Weights of a small mixture-of-experts language model, trained from scratch on English Wikipedia.
Size: 13 layers, 62.2M parameters.
Experts: 16 experts in each of 13 layers, 352 GeGLU neurons an expert, 1 pick a token.
Training: 349M tokens, 5324 steps.
Below are experts of layer 5 (counted from 0) of a mixture-of-experts language model. Rows are named router (the router's row for the expert), gate (a neuron's input weights, with its number), up (a neuron's input weights, with its number) and show model dimensions 0-255. Each number is 50 + 15 x the weight over its row's rms, rounded and kept within 0 to 99.
After each expert's rows: "mostly gets" lists some tokens that are sent to it at least half of the time. This comes from a sample of Wikipedia text that the model never trained on.

# expert 4
router:54 55 32 40 85 26 49 53 46 36 54 84 53 51 49 57 52 50 62 60 43 57 40 38 47 57 57 30 59 63 71 29 46 50 71 69 64 42 41 54 61 48 46 38 32 35 50 76 73 46 20 62 46 44 46 35 30 11 57 68 00 45 57 58 56 42 46 49 81 60 46 42 48 51 50 54 82 53 68 45 70 49 35 53 26 84 62 40 41 52 54 54 31 32 57 49 47 48 84 58 34 39 33 34 60 53 63 46 69 38 70 39 40 53 44 71 32 68 54 51 46 35 51 52 51 48 45 48 54 49 67 66 66 61 81 66 23 37 85 47 34 40 55 99 41 44 67 35 48 48 67 55 45 48 39 65 32 41 66 35 58 56 45 59 57 55 60 59 49 59 42 41 61 19 41 50 63 68 32 59 57 75 63 55 66 61 52 34 56 35 72 47 32 36 39 42 54 65 68 13 38 94 19 38 43 37 62 76 28 45 39 70 38 25 50 40 64 55 46 51 40 66 43 46 37 51 63 24 65 44 37 52 61 81 38 64 41 62 32 55 51 49 53 59 46 59 63 42 32 54 68 51 13 53 40 63
gate1:43 51 70 44 38 50 38 61 48 45 53 50 69 55 61 32 39 31 42 35 43 45 58 41 85 39 29 62 52 81 53 57 43 29 47 42 43 57 43 54 63 66 73 58 61 44 49 62 50 66 62 68 28 54 47 50 54 58 36 46 61 46 25 35 70 32 66 44 42 59 87 52 27 44 47 57 46 49 76 17 64 28 50 41 32 60 39 50 53 56 62 47 53 42 34 44 65 59 76 51 55 36 47 38 37 38 32 81 61 58 43 80 60 34 46 54 55 43 49 85 38 61 56 44 54 63 58 20 36 51 80 64 45 45 34 37 37 39 78 49 51 55 50 53 50 57 56 38 45 63 46 69 83 51 55 62 42 81 48 61 34 49 46 72 33 56 52 55 63 21 99 71 67 53 52 68 52 62 36 06 49 74 34 47 49 68 44 52 38 32 17 57 44 26 90 22 39 47 37 27 36 52 42 24 39 55 60 23 09 70 62 37 36 56 56 59 48 40 33 48 65 81 32 57 43 44 48 86 65 69 39 49 52 47 56 43 62 45 58 50 47 79 74 54 45 45 43 55 46 24 43 32 33 49 37 32
up1:53 22 56 59 54 16 42 47 55 27 56 55 45 32 36 42 24 46 63 63 60 38 56 54 27 62 49 15 46 57 61 61 61 73 39 53 38 47 51 48 54 38 64 80 67 38 84 21 35 54 33 18 48 40 37 38 67 40 24 88 20 46 48 36 61 35 48 41 23 30 37 61 58 35 59 46 40 60 26 47 50 42 60 61 42 89 43 45 56 60 40 62 66 30 54 69 83 53 75 36 54 44 52 61 42 53 33 51 64 66 29 31 23 51 66 31 44 48 65 61 49 63 51 48 55 55 37 50 74 44 61 35 13 36 54 50 49 71 65 22 34 42 60 61 41 45 37 59 72 49 48 70 81 66 43 71 65 59 49 67 48 35 27 44 62 60 17 45 70 47 36 61 32 56 36 26 62 28 60 29 33 43 54 60 62 42 58 43 31 47 57 38 65 67 43 69 41 79 44 49 51 74 63 56 50 88 31 60 52 56 74 66 56 51 53 64 55 37 42 74 44 35 53 43 76 70 61 36 21 43 56 65 52 23 55 65 21 59 35 59 36 49 55 50 47 60 44 58 74 66 43 35 34 43 50 58
mostly gets: " Phylum:", " Chris", "Team", " Indian", " Adam", " using"

# expert 15
router:47 68 50 39 47 65 74 47 21 54 14 40 59 61 61 30 36 48 61 10 41 45 26 66 57 46 32 51 51 46 36 60 70 61 61 56 65 46 44 54 26 61 56 53 32 43 66 55 68 38 57 55 51 40 37 34 52 46 51 72 60 79 59 64 58 53 59 44 43 55 67 48 57 34 35 53 30 41 29 64 44 66 59 44 63 25 21 63 57 48 41 88 81 47 49 47 50 67 45 41 75 62 52 37 54 50 71 77 43 31 56 43 30 45 40 61 33 43 57 49 68 56 33 60 70 49 86 75 49 55 11 40 20 39 60 60 61 50 36 48 52 39 44 57 80 84 48 48 39 47 33 41 54 06 59 47 25 19 65 82 82 65 45 56 36 34 41 60 43 43 49 52 48 54 67 30 19 45 61 59 53 18 71 45 43 38 53 48 56 41 45 56 39 48 44 60 30 26 42 72 45 30 39 44 53 56 51 52 66 53 57 14 54 52 24 73 61 55 75 40 45 50 51 51 82 36 65 28 38 38 25 53 31 39 54 35 32 37 44 28 67 35 59 40 29 48 47 37 34 48 38 74 48 21 59 51
gate1:90 53 45 64 48 49 43 48 78 26 42 39 41 49 39 59 56 47 44 35 75 35 32 41 41 45 53 43 61 39 40 61 28 49 41 34 18 38 45 44 56 73 65 36 39 35 52 55 40 36 44 40 52 40 74 45 42 42 59 55 57 49 27 71 47 70 33 50 14 36 50 40 61 72 58 46 36 68 57 29 65 49 28 42 55 45 63 62 63 48 36 64 17 39 53 78 55 45 47 52 74 63 32 58 39 41 40 24 34 56 36 66 62 43 57 49 42 50 42 72 70 54 58 49 72 52 44 48 32 47 41 55 82 44 51 71 87 49 52 76 42 50 37 63 45 34 57 41 36 54 25 53 40 52 65 43 56 52 38 44 52 34 25 40 54 64 52 55 46 40 52 48 42 61 31 28 51 80 62 64 66 55 64 49 40 71 13 73 33 43 47 58 55 71 24 57 76 47 52 34 60 34 54 42 64 39 38 10 53 57 55 66 47 45 76 22 28 67 72 32 56 55 22 47 55 58 44 09 33 57 89 63 75 63 15 77 35 28 69 53 49 56 38 48 65 72 49 72 52 28 38 28 62 57 24 64
up1:49 53 26 10 52 57 48 61 35 52 61 71 47 89 65 46 54 46 48 61 52 55 51 36 53 46 34 53 26 48 41 61 64 37 51 63 87 76 70 56 54 55 30 42 37 40 39 67 47 52 60 46 50 54 47 60 35 18 67 46 44 67 41 26 38 33 66 32 52 72 60 60 59 44 52 40 73 48 50 57 72 71 28 33 72 25 65 38 63 65 51 60 43 42 63 37 40 39 61 44 55 48 42 86 54 59 44 43 55 15 48 79 42 65 26 49 44 24 71 58 39 62 61 44 28 36 50 52 58 50 36 47 42 53 49 54 39 29 48 57 59 63 35 29 40 86 38 62 44 49 73 44 29 22 50 60 36 61 67 63 58 91 66 68 47 41 47 52 53 56 13 57 47 26 50 37 23 35 62 51 31 72 56 53 67 35 46 41 62 11 61 61 32 99 56 22 55 48 60 56 51 50 38 64 60 45 62 54 40 40 53 57 60 53 38 47 54 30 59 55 32 69 49 52 52 69 43 49 71 76 46 37 51 64 75 11 58 58 52 47 57 62 45 32 62 54 41 72 70 29 63 30 93 37 62 54
mostly gets: "uc", "em", "im", "ss", "ag", "ig"

# expert 2
router:38 32 15 47 32 52 41 36 74 47 55 87 43 57 92 61 38 57 64 53 54 37 39 46 60 53 56 38 52 51 58 31 44 58 50 67 49 75 63 35 21 51 54 42 31 45 50 66 56 45 67 47 36 45 59 71 50 13 52 32 80 55 27 24 45 44 52 57 54 16 62 59 74 44 29 79 36 41 61 38 43 59 56 58 30 40 64 40 49 38 52 29 73 67 62 60 41 30 59 42 50 38 58 53 49 19 29 54 57 59 43 45 70 68 50 40 28 39 74 70 76 31 58 38 48 44 73 58 25 41 66 45 60 57 56 73 59 55 40 58 43 49 25 21 51 50 42 43 43 38 63 49 39 45 21 69 70 66 46 57 49 54 59 43 40 54 55 29 50 53 48 75 56 84 31 57 50 31 52 26 64 76 69 60 43 35 56 38 45 61 16 42 53 56 30 61 38 26 42 54 33 66 43 73 41 65 32 50 30 58 42 09 53 08 51 38 43 37 21 37 44 66 53 41 22 45 37 67 63 50 49 57 68 26 49 57 46 57 77 56 64 58 43 57 55 71 58 41 85 65 56 53 79 53 49 45
gate1:57 41 43 74 61 61 62 59 35 56 49 62 34 48 36 52 68 41 50 71 21 57 55 51 66 52 71 61 57 33 49 39 70 61 58 54 67 36 37 24 41 40 44 15 73 52 63 38 36 76 73 44 90 45 30 19 39 49 54 45 68 60 60 43 53 45 44 45 34 36 76 61 45 39 42 59 62 62 60 41 58 45 38 42 51 45 19 42 38 51 65 41 60 33 61 63 64 48 47 62 83 64 50 64 55 77 73 71 01 81 44 58 59 50 48 58 50 96 69 42 73 38 62 38 43 28 43 52 38 86 57 56 61 46 30 53 37 54 29 48 77 71 62 74 71 54 48 51 45 56 53 31 76 42 67 40 59 19 45 51 48 62 40 42 56 29 44 70 50 42 51 35 24 67 59 37 59 49 52 57 21 67 53 37 56 60 60 40 30 68 52 67 35 46 69 47 69 58 82 67 39 46 52 75 53 44 75 57 49 43 73 52 54 77 61 48 76 50 63 33 78 45 31 59 46 39 62 58 43 56 63 43 38 34 44 33 29 30 42 37 51 38 50 79 55 51 45 58 51 51 34 95 46 44 70 38
up1:40 29 43 74 66 54 42 27 24 49 45 57 52 54 26 76 51 32 65 61 43 41 65 32 58 58 54 42 28 30 57 40 80 33 12 43 50 30 49 31 45 49 47 07 53 34 51 45 47 53 95 54 63 23 62 37 44 60 49 48 44 48 76 56 56 34 55 32 75 21 54 58 59 38 52 43 60 53 73 34 39 56 44 43 29 52 38 50 38 24 80 50 63 47 72 60 35 38 61 70 41 56 71 82 36 66 21 70 46 63 67 82 41 57 54 60 44 55 70 73 54 57 62 47 83 40 54 17 47 55 54 70 62 67 60 43 29 57 37 54 62 35 56 41 31 42 44 30 49 53 66 46 76 67 68 42 43 41 45 57 63 59 35 23 59 08 84 60 30 48 49 59 71 39 28 52 69 55 09 38 70 63 55 63 51 52 24 41 52 77 47 52 38 49 54 50 32 50 50 42 30 52 70 45 45 41 52 47 48 59 54 73 34 60 78 60 40 43 68 57 59 72 57 26 30 70 74 56 48 59 58 55 56 60 54 53 50 80 35 51 34 57 55 52 75 42 52 57 52 60 47 74 42 44 58 65
mostly gets: " Brown", " thus", " latter", " Mexico", " Kansas", " Cub"

# expert 12
router:56 76 20 62 30 56 39 39 56 43 57 58 68 61 36 64 34 54 59 48 65 57 65 56 49 46 53 61 45 59 62 36 67 58 47 44 11 47 83 62 76 49 33 52 34 71 54 23 81 41 56 40 49 60 54 38 43 56 75 47 72 35 19 63 38 38 67 50 66 73 73 63 43 20 21 66 52 46 64 58 69 39 73 55 38 62 31 32 51 58 57 48 12 56 51 50 37 48 49 57 56 75 47 23 48 53 73 35 43 44 43 40 64 54 49 34 73 39 54 55 63 37 43 46 35 38 47 50 31 41 47 65 54 61 48 35 66 52 36 37 43 80 32 32 33 36 62 42 25 55 55 55 41 61 23 56 69 56 48 61 47 99 59 29 43 35 57 32 84 50 74 51 49 99 43 63 59 53 34 53 10 54 31 46 69 58 54 51 60 39 42 30 50 35 38 50 47 12 25 52 40 60 57 46 52 41 60 21 57 35 36 55 26 41 55 35 41 43 27 49 30 61 49 63 21 51 63 63 64 53 82 63 62 51 57 57 54 54 45 57 56 48 54 36 50 67 50 46 65 62 58 43 34 46 32 33
gate0:85 67 43 39 47 69 50 34 49 44 50 78 50 61 65 62 84 45 69 52 51 27 58 13 53 33 54 50 26 56 53 35 57 25 66 38 37 89 32 38 49 79 42 59 51 66 23 59 16 61 86 39 49 54 57 19 65 59 66 20 62 47 55 47 62 51 56 23 34 32 34 48 71 63 44 58 42 43 52 65 24 36 46 48 38 68 83 22 31 40 61 45 46 41 36 43 80 54 58 64 63 87 45 47 42 39 57 24 46 88 43 43 50 52 54 67 39 39 53 40 37 69 47 22 50 50 58 75 33 27 56 47 50 63 20 78 56 50 69 56 37 58 27 57 53 61 33 56 22 40 36 25 41 66 76 39 58 52 42 65 34 76 47 32 58 68 43 33 27 59 58 83 59 52 57 42 64 25 39 38 57 56 49 51 39 45 51 58 30 42 53 59 56 36 43 53 58 30 59 49 44 46 38 64 37 52 48 45 41 44 48 56 62 37 80 66 36 41 45 45 34 24 66 40 35 58 47 48 47 76 39 41 49 69 35 52 16 61 54 53 39 39 26 59 56 45 48 47 20 61 45 63 72 54 60 58
up0:52 46 61 22 39 71 60 39 34 29 50 53 33 45 32 66 69 37 44 54 48 66 00 42 41 43 35 70 73 63 62 33 49 59 41 53 55 69 69 54 54 37 68 32 50 42 61 44 60 50 37 54 64 82 52 35 17 60 36 74 54 55 62 59 25 38 73 59 44 56 45 47 37 43 42 66 41 45 61 53 63 66 88 61 54 58 50 70 37 62 51 47 76 44 39 37 36 17 50 50 63 51 42 63 51 52 64 43 39 70 41 60 57 41 41 45 53 66 34 36 69 36 32 38 68 54 48 51 45 71 39 35 71 52 69 32 49 28 23 62 68 53 60 22 42 66 75 34 69 46 72 37 76 42 57 61 65 38 33 23 89 57 36 78 42 38 44 85 52 54 26 32 38 44 39 62 54 60 65 68 50 56 60 37 47 46 12 61 53 49 52 48 54 42 44 48 51 53 53 70 47 69 16 39 57 30 44 72 56 43 36 55 43 58 47 31 67 43 38 35 29 84 26 18 59 53 60 72 24 63 48 56 46 40 65 50 63 43 66 45 37 45 74 63 49 47 28 38 72 41 62 44 85 59 36 50
mostly gets: "|---|---|---|---|---|---|", "|---|---|---|---|", " birth:", " JPL", "|---|---|---|---|---|---|---|", "8%"

# expert 6
router:65 47 22 36 71 49 67 54 54 50 55 61 68 48 48 60 46 30 65 58 53 49 62 52 47 37 30 41 41 52 50 38 19 50 49 60 40 61 73 28 64 56 63 32 60 60 42 37 17 47 39 44 57 80 83 53 41 68 78 59 46 41 66 15 57 30 47 24 61 52 42 61 55 40 52 67 54 47 80 55 75 80 36 51 39 58 14 36 41 58 45 39 21 51 43 51 41 71 51 56 68 76 41 38 57 63 60 48 55 43 68 49 48 63 49 63 32 47 12 46 41 47 56 58 46 52 67 42 41 47 76 49 51 52 60 39 27 64 59 29 51 46 65 30 40 48 52 78 89 69 58 69 65 78 50 31 91 65 62 35 58 48 54 37 37 22 62 39 17 43 42 58 69 23 36 58 56 56 45 67 55 64 66 40 32 20 35 51 53 44 26 70 54 43 29 38 74 44 67 40 67 72 43 70 57 06 81 56 49 34 60 45 62 64 52 21 53 66 54 58 49 33 49 36 45 48 57 42 61 20 44 69 46 78 48 50 52 56 59 66 54 38 52 49 54 50 47 70 80 42 58 48 30 56 41 73
gate0:54 67 42 76 27 62 46 38 52 43 60 27 24 40 73 62 33 39 18 45 58 70 31 48 37 29 42 58 47 85 39 23 34 62 35 80 48 21 54 91 55 47 59 24 56 24 50 50 75 22 39 53 49 53 75 42 35 63 46 53 59 72 78 43 73 44 62 62 39 64 43 39 58 53 65 53 60 45 32 44 47 61 41 43 44 56 54 50 46 35 61 60 50 52 73 57 34 34 54 42 29 31 53 61 23 47 62 19 40 40 54 57 56 40 72 55 56 64 42 46 55 08 48 60 44 80 67 64 38 56 49 76 66 78 50 61 43 26 37 65 40 54 53 46 56 68 52 18 30 46 44 36 62 57 55 37 53 30 59 57 48 72 51 79 63 50 70 62 74 36 46 62 75 58 59 46 40 75 51 65 49 40 67 70 27 54 68 45 69 48 46 68 54 39 38 46 85 72 26 50 45 44 28 20 47 34 63 41 49 36 28 39 48 50 32 64 23 66 56 56 46 35 41 48 39 44 42 60 63 61 66 21 43 41 86 60 31 37 45 48 70 59 71 47 66 50 43 25 37 58 52 44 38 64 55 78
up0:65 56 45 84 34 49 43 57 11 62 45 82 58 64 32 57 74 68 52 54 47 55 27 55 59 54 66 43 55 79 36 32 50 67 57 47 83 51 36 52 63 76 77 59 53 32 48 23 57 44 44 52 57 65 49 55 37 45 56 39 47 52 45 52 35 26 51 48 52 39 50 18 34 55 27 59 39 34 44 67 67 75 47 45 70 36 25 61 42 49 43 44 35 55 60 47 63 46 26 54 40 35 21 25 35 59 54 49 67 49 87 47 43 57 33 75 49 58 42 76 54 51 24 70 34 58 39 32 51 64 48 65 58 42 54 40 55 66 43 32 38 27 76 62 59 67 80 81 48 50 36 39 56 35 42 60 59 30 58 57 59 27 28 32 69 32 20 57 32 31 59 35 60 36 62 56 32 53 38 64 64 39 67 45 32 44 42 57 52 58 45 78 51 78 28 29 51 27 44 64 61 40 66 55 47 62 66 41 57 15 47 57 52 64 48 35 45 62 59 64 40 62 33 75 69 56 34 65 49 41 36 40 66 23 16 49 74 65 66 50 73 33 39 50 47 40 58 04 69 39 71 52 50 52 37 62
mostly gets: " Ed", "After", " Cr", " their", " Sp", "==Career=="

# expert 3
router:40 49 10 52 70 59 32 55 62 52 73 64 58 53 44 65 66 63 56 49 33 52 56 40 35 42 50 75 35 62 52 20 71 54 45 54 66 19 62 39 46 68 53 51 32 52 64 24 71 48 57 54 63 56 44 61 76 32 46 43 83 52 56 45 52 32 41 43 57 66 40 72 61 78 82 57 49 29 86 58 55 36 28 40 54 70 32 57 46 20 44 53 75 40 59 64 36 55 55 50 45 38 56 32 64 28 49 49 56 46 34 67 46 39 44 29 35 60 54 38 45 56 30 46 44 72 32 22 47 42 54 45 70 54 66 89 62 59 70 47 31 54 70 16 61 60 66 33 37 82 57 46 82 64 42 76 50 64 46 58 46 65 66 86 66 52 57 41 27 49 34 64 41 63 35 53 55 50 34 53 42 42 75 55 44 82 72 37 60 59 34 43 54 41 25 61 99 71 42 55 48 56 30 68 53 45 40 29 48 54 47 63 51 57 60 21 51 38 47 45 35 45 41 56 50 47 66 75 68 54 70 22 73 55 41 53 66 43 80 57 60 75 56 61 37 74 48 73 43 48 36 42 54 59 61 37
gate0:54 42 45 41 66 20 77 63 48 54 49 48 27 69 31 48 56 60 58 30 22 47 64 63 71 46 52 55 41 42 22 49 50 43 50 53 46 62 73 47 64 40 86 39 68 29 23 40 74 65 46 51 25 61 54 29 61 61 56 37 17 79 47 60 32 62 64 21 42 43 37 39 63 53 41 48 35 67 60 06 45 62 65 43 68 37 60 41 29 38 65 79 25 58 52 64 54 74 39 30 55 37 41 28 43 64 77 32 40 46 46 33 74 46 45 79 44 39 43 52 52 25 58 45 31 24 71 60 53 62 24 53 59 49 20 64 36 37 45 73 31 31 48 60 52 47 52 53 62 30 59 41 35 29 67 49 63 55 32 79 40 62 62 50 56 57 58 47 41 54 41 32 37 49 42 20 32 72 50 61 44 73 23 56 53 43 46 56 25 60 80 51 56 55 36 47 49 50 67 23 61 43 61 47 68 43 45 37 63 56 44 50 43 27 58 44 50 62 34 48 70 33 25 33 73 36 44 27 29 37 47 57 43 45 40 44 49 25 49 19 48 59 35 29 50 43 45 30 86 50 56 64 34 46 46 87
up0:45 59 56 32 31 64 39 46 26 37 37 51 66 56 58 40 59 35 56 36 59 46 31 62 42 33 68 51 61 83 49 49 60 66 49 66 46 71 54 68 44 56 16 65 61 95 54 54 16 47 52 32 41 31 49 43 48 43 33 55 51 41 46 41 69 48 33 52 36 27 66 76 40 50 64 83 60 33 66 58 36 58 37 39 29 80 53 55 57 50 31 51 61 43 32 54 40 50 78 44 34 54 51 92 53 30 27 59 72 75 42 46 45 05 43 35 60 68 54 88 42 78 50 56 58 72 38 58 35 52 54 61 35 46 67 52 86 59 60 43 66 50 76 47 33 49 49 45 33 50 39 39 47 64 41 46 36 61 67 46 69 31 38 51 44 40 34 56 54 37 55 66 54 57 53 57 55 29 61 13 16 29 61 65 43 60 50 40 70 47 28 63 54 55 70 38 43 51 28 66 59 61 62 74 47 36 67 51 49 53 36 42 58 59 44 60 54 43 53 24 29 27 49 55 67 55 29 63 43 52 39 58 57 28 47 68 52 87 61 84 40 37 61 69 37 20 38 65 56 59 68 24 37 46 28 33
mostly gets: " also==", " Preceded", " List", "==See", " again", " reported"

# expert 11
router:77 23 67 35 21 41 34 52 48 29 65 34 72 66 73 53 35 19 43 75 82 56 52 43 18 56 36 46 28 18 57 62 58 53 57 62 40 44 64 44 44 46 48 34 84 38 38 31 44 39 65 54 42 37 69 43 63 80 25 42 49 45 64 55 33 49 28 34 61 41 51 66 38 59 43 55 48 61 49 35 58 37 69 50 53 45 59 51 50 45 59 30 78 50 38 46 67 44 74 43 34 53 50 20 47 71 48 51 60 52 42 56 13 62 42 41 85 46 55 51 65 61 45 74 60 28 58 38 45 43 66 28 51 53 56 25 42 47 21 58 69 57 71 42 40 56 50 46 34 70 55 54 42 32 87 69 54 34 41 34 38 43 65 26 52 84 72 80 81 52 79 38 62 50 38 63 56 58 68 64 54 54 50 54 65 39 37 68 65 63 50 53 58 67 15 53 98 60 60 38 58 68 56 41 65 86 80 50 40 42 76 49 57 47 47 48 47 35 35 44 62 48 62 51 47 65 56 29 39 30 52 41 51 61 44 63 24 59 39 58 54 80 49 35 40 69 54 39 60 32 59 57 32 52 39 51
gate2:53 50 32 38 42 41 37 35 50 56 42 59 41 47 48 60 59 97 58 46 61 52 34 50 67 63 44 56 50 49 43 56 41 66 47 55 32 55 40 33 78 23 55 54 46 54 47 54 38 45 72 45 46 45 42 36 72 75 64 16 65 36 64 30 36 34 39 29 51 49 49 72 42 36 51 48 21 39 74 61 43 56 60 48 56 16 79 61 61 42 44 58 67 66 40 59 78 65 61 45 86 53 44 73 64 38 44 50 48 28 21 31 36 28 52 45 56 47 21 66 32 37 58 33 52 52 43 37 56 72 55 82 56 70 75 83 44 54 52 30 58 32 84 59 51 54 65 42 61 63 34 55 74 56 16 53 65 69 39 17 43 48 26 68 49 49 59 58 39 49 35 48 56 71 51 55 56 56 50 61 43 53 80 44 50 57 44 84 79 39 95 32 48 53 33 48 45 47 43 45 34 51 55 44 49 52 45 45 29 80 59 41 54 64 29 62 39 48 57 44 47 63 43 50 15 21 56 65 60 35 77 32 32 38 47 36 47 57 38 40 40 75 40 45 74 68 33 39 38 45 72 46 46 49 13 26
up2:45 68 58 47 69 31 39 56 84 34 68 43 55 44 50 49 50 32 41 29 56 43 81 68 36 12 05 50 51 33 50 58 21 51 46 41 57 75 23 75 62 35 22 44 62 54 42 68 61 22 18 33 66 51 50 26 32 36 64 52 59 79 44 51 33 57 36 14 39 46 54 29 47 59 46 44 51 45 43 21 47 36 48 40 28 64 55 57 28 44 65 45 44 49 75 54 40 53 57 64 62 55 48 42 42 35 25 43 58 40 50 61 44 79 78 55 50 46 60 45 35 33 60 28 90 27 49 37 30 73 31 60 59 64 37 34 37 60 51 62 69 46 61 48 13 53 52 44 63 49 70 52 49 53 29 54 38 50 32 42 16 33 44 51 66 61 29 38 42 49 52 51 32 40 53 62 73 60 28 15 44 57 38 32 43 23 25 54 32 44 66 51 32 46 60 30 39 59 45 48 57 47 66 41 55 58 49 60 64 32 29 55 48 34 55 31 60 49 28 49 49 22 37 43 64 39 45 59 26 64 61 68 71 49 45 54 44 16 54 35 18 62 56 38 66 45 48 56 49 51 29 53 50 15 45 48
mostly gets: " making", " :", " video", " high", " over", " playing"

# expert 0
router:32 63 36 54 29 40 30 61 63 77 79 27 49 47 78 62 56 60 35 76 77 64 50 61 77 55 80 55 63 40 57 63 40 36 60 49 52 32 61 47 26 53 37 33 56 56 35 19 23 54 33 53 58 36 33 52 84 43 54 36 55 51 40 55 54 46 89 61 58 52 57 31 31 66 44 58 59 40 44 40 32 46 48 51 43 16 41 53 71 64 64 32 42 33 51 39 45 43 52 56 52 42 48 62 54 52 38 30 57 57 70 73 90 59 57 24 77 40 59 51 37 52 58 71 46 42 37 29 58 43 68 65 68 48 00 55 87 30 44 45 31 40 47 35 50 64 45 37 37 60 54 60 50 41 31 46 03 55 30 40 26 34 58 78 42 60 40 48 75 54 60 63 48 67 36 50 45 54 64 38 55 57 56 60 43 68 42 56 77 47 31 41 31 70 83 55 45 71 43 55 46 21 52 62 65 53 59 52 18 49 53 83 57 58 62 45 45 24 52 53 71 60 60 48 60 50 24 22 44 44 39 48 29 62 61 53 51 56 52 52 47 47 71 37 47 14 43 31 49 51 42 47 59 40 38 47
gate1:56 56 73 73 36 37 54 74 46 41 38 66 32 51 44 55 78 39 49 53 64 64 33 29 20 49 51 54 69 80 57 58 43 61 82 57 59 45 44 70 39 48 36 87 34 59 46 69 36 66 57 31 40 62 60 33 51 84 75 40 25 65 52 56 40 56 31 30 30 54 59 51 69 56 58 44 52 36 75 60 33 45 68 41 23 60 47 40 49 72 54 49 39 37 56 49 57 41 65 39 61 91 56 68 27 45 51 52 42 54 58 28 58 34 21 43 52 47 45 18 43 50 72 19 47 65 38 30 52 48 68 60 59 71 37 44 55 58 49 61 64 46 30 73 89 42 41 70 54 40 45 32 39 59 45 35 59 45 31 39 32 81 39 66 56 50 55 56 61 32 34 56 24 48 62 40 23 51 29 46 37 36 42 25 19 72 33 66 40 73 46 41 39 26 36 65 60 36 68 55 61 52 36 54 48 37 71 45 52 42 60 21 26 41 34 40 62 56 48 55 49 51 47 47 58 47 28 37 34 81 42 40 40 62 65 32 58 32 61 86 48 36 27 65 74 69 44 78 28 51 46 45 72 56 56 58
up1:56 59 68 63 54 57 27 71 55 35 59 77 51 59 60 51 44 40 50 49 72 68 27 39 23 36 38 19 43 77 66 39 53 48 84 61 54 45 57 71 51 33 30 25 47 66 24 54 26 80 39 31 46 50 61 51 38 69 58 51 54 43 48 50 60 51 58 26 41 38 53 24 49 46 68 47 54 41 39 53 39 43 51 54 28 63 45 53 54 56 59 30 52 58 59 68 56 50 59 47 35 75 48 60 53 51 40 21 43 41 70 42 57 41 52 19 44 60 54 25 49 54 55 44 26 39 24 22 25 31 72 12 76 78 26 49 41 38 23 80 52 51 44 75 50 58 43 62 38 51 51 68 06 66 34 36 42 38 42 32 23 66 38 60 59 42 60 54 38 46 48 58 55 77 47 47 52 52 22 36 63 07 41 39 29 55 44 35 42 54 41 44 60 35 70 44 58 40 54 54 69 36 64 32 35 35 71 32 53 36 56 55 41 55 43 43 61 55 61 64 72 25 43 60 48 59 28 74 55 55 46 20 27 58 36 65 75 70 34 74 51 61 64 56 74 44 65 64 52 65 57 16 48 71 47 30
mostly gets: " Binomial", " UK", " Height:", " Cl", " \"M", " MPC"

# expert 10
router:41 38 44 67 61 32 68 59 55 54 52 33 41 54 44 41 37 68 49 56 75 34 35 46 32 44 34 40 58 57 50 45 47 36 62 48 79 50 66 48 85 36 53 54 61 49 49 55 36 31 72 63 39 53 45 38 22 29 71 41 65 50 65 61 63 45 69 69 59 79 60 39 58 64 59 14 57 86 46 70 51 99 79 47 50 37 55 74 60 38 51 50 31 52 48 28 53 49 48 60 52 81 54 58 41 65 65 57 39 34 11 62 63 47 58 33 65 36 35 28 38 57 43 73 46 14 50 22 43 51 49 34 41 55 27 55 55 48 69 69 42 41 46 53 34 33 47 94 59 44 37 56 54 53 40 57 42 60 53 61 63 14 60 36 47 33 43 34 40 50 62 55 25 19 56 76 57 58 56 09 42 61 32 33 66 59 59 52 61 44 79 45 67 51 59 46 16 44 51 66 64 41 35 47 66 40 35 38 34 61 38 66 44 75 54 57 41 63 78 52 56 23 36 54 43 66 72 47 63 64 31 63 49 32 53 53 42 58 14 48 36 51 60 50 66 52 45 45 62 53 53 37 26 50 42 52
gate1:51 62 29 46 57 51 37 65 22 44 60 67 64 43 61 43 48 34 58 54 45 28 62 47 43 31 44 65 32 30 30 57 61 19 41 54 41 42 07 44 50 43 22 47 36 49 60 60 46 26 52 43 61 51 41 41 71 57 73 35 55 65 37 62 59 56 50 23 45 56 74 58 59 41 15 41 15 52 52 73 62 36 43 35 60 43 48 40 62 45 31 03 64 51 53 55 78 45 66 31 51 03 27 44 36 45 48 27 49 52 61 56 61 39 61 55 86 44 46 59 60 49 30 65 88 59 51 61 39 56 72 65 48 51 64 45 64 32 43 44 33 56 78 50 54 63 35 63 42 49 26 39 71 51 74 59 53 62 59 60 43 47 27 60 39 73 70 65 51 47 72 63 88 42 46 61 37 52 54 19 34 55 28 60 37 46 54 49 28 39 51 57 28 50 61 39 34 36 30 42 31 36 49 47 50 42 61 52 61 51 81 30 51 45 60 60 67 60 48 55 45 66 53 24 41 52 62 46 51 81 34 66 68 61 54 36 49 51 51 78 37 75 11 48 88 57 72 39 66 59 50 58 46 32 57 35
up1:71 36 68 38 32 67 50 45 35 57 34 58 38 56 36 71 44 49 54 54 40 52 44 27 53 89 64 42 43 40 60 32 25 73 60 55 63 61 56 29 49 68 54 85 51 65 91 42 86 55 41 61 60 87 41 67 70 43 66 53 64 15 54 55 62 54 71 53 53 47 35 45 48 75 43 62 58 29 42 71 39 27 34 39 47 38 52 41 56 70 77 50 41 39 45 64 64 36 60 60 89 36 51 57 82 51 61 55 26 56 51 59 40 54 43 39 41 61 59 40 42 51 49 45 34 48 58 60 63 24 20 33 69 54 57 58 50 67 56 37 69 47 53 43 51 47 45 54 41 38 49 35 33 36 18 10 56 57 00 54 44 24 55 70 32 37 18 61 88 43 15 49 42 58 28 45 76 48 53 71 71 48 37 51 68 44 68 43 54 51 29 27 55 67 42 46 57 44 56 63 38 68 45 70 40 70 17 55 49 46 53 56 61 43 45 58 38 51 30 61 53 49 59 70 35 46 58 63 46 34 55 39 28 52 49 54 41 43 22 50 63 39 53 63 34 70 54 79 37 45 36 35 43 45 42 37
mostly gets: " as", " when", " at", " among", " per", " As"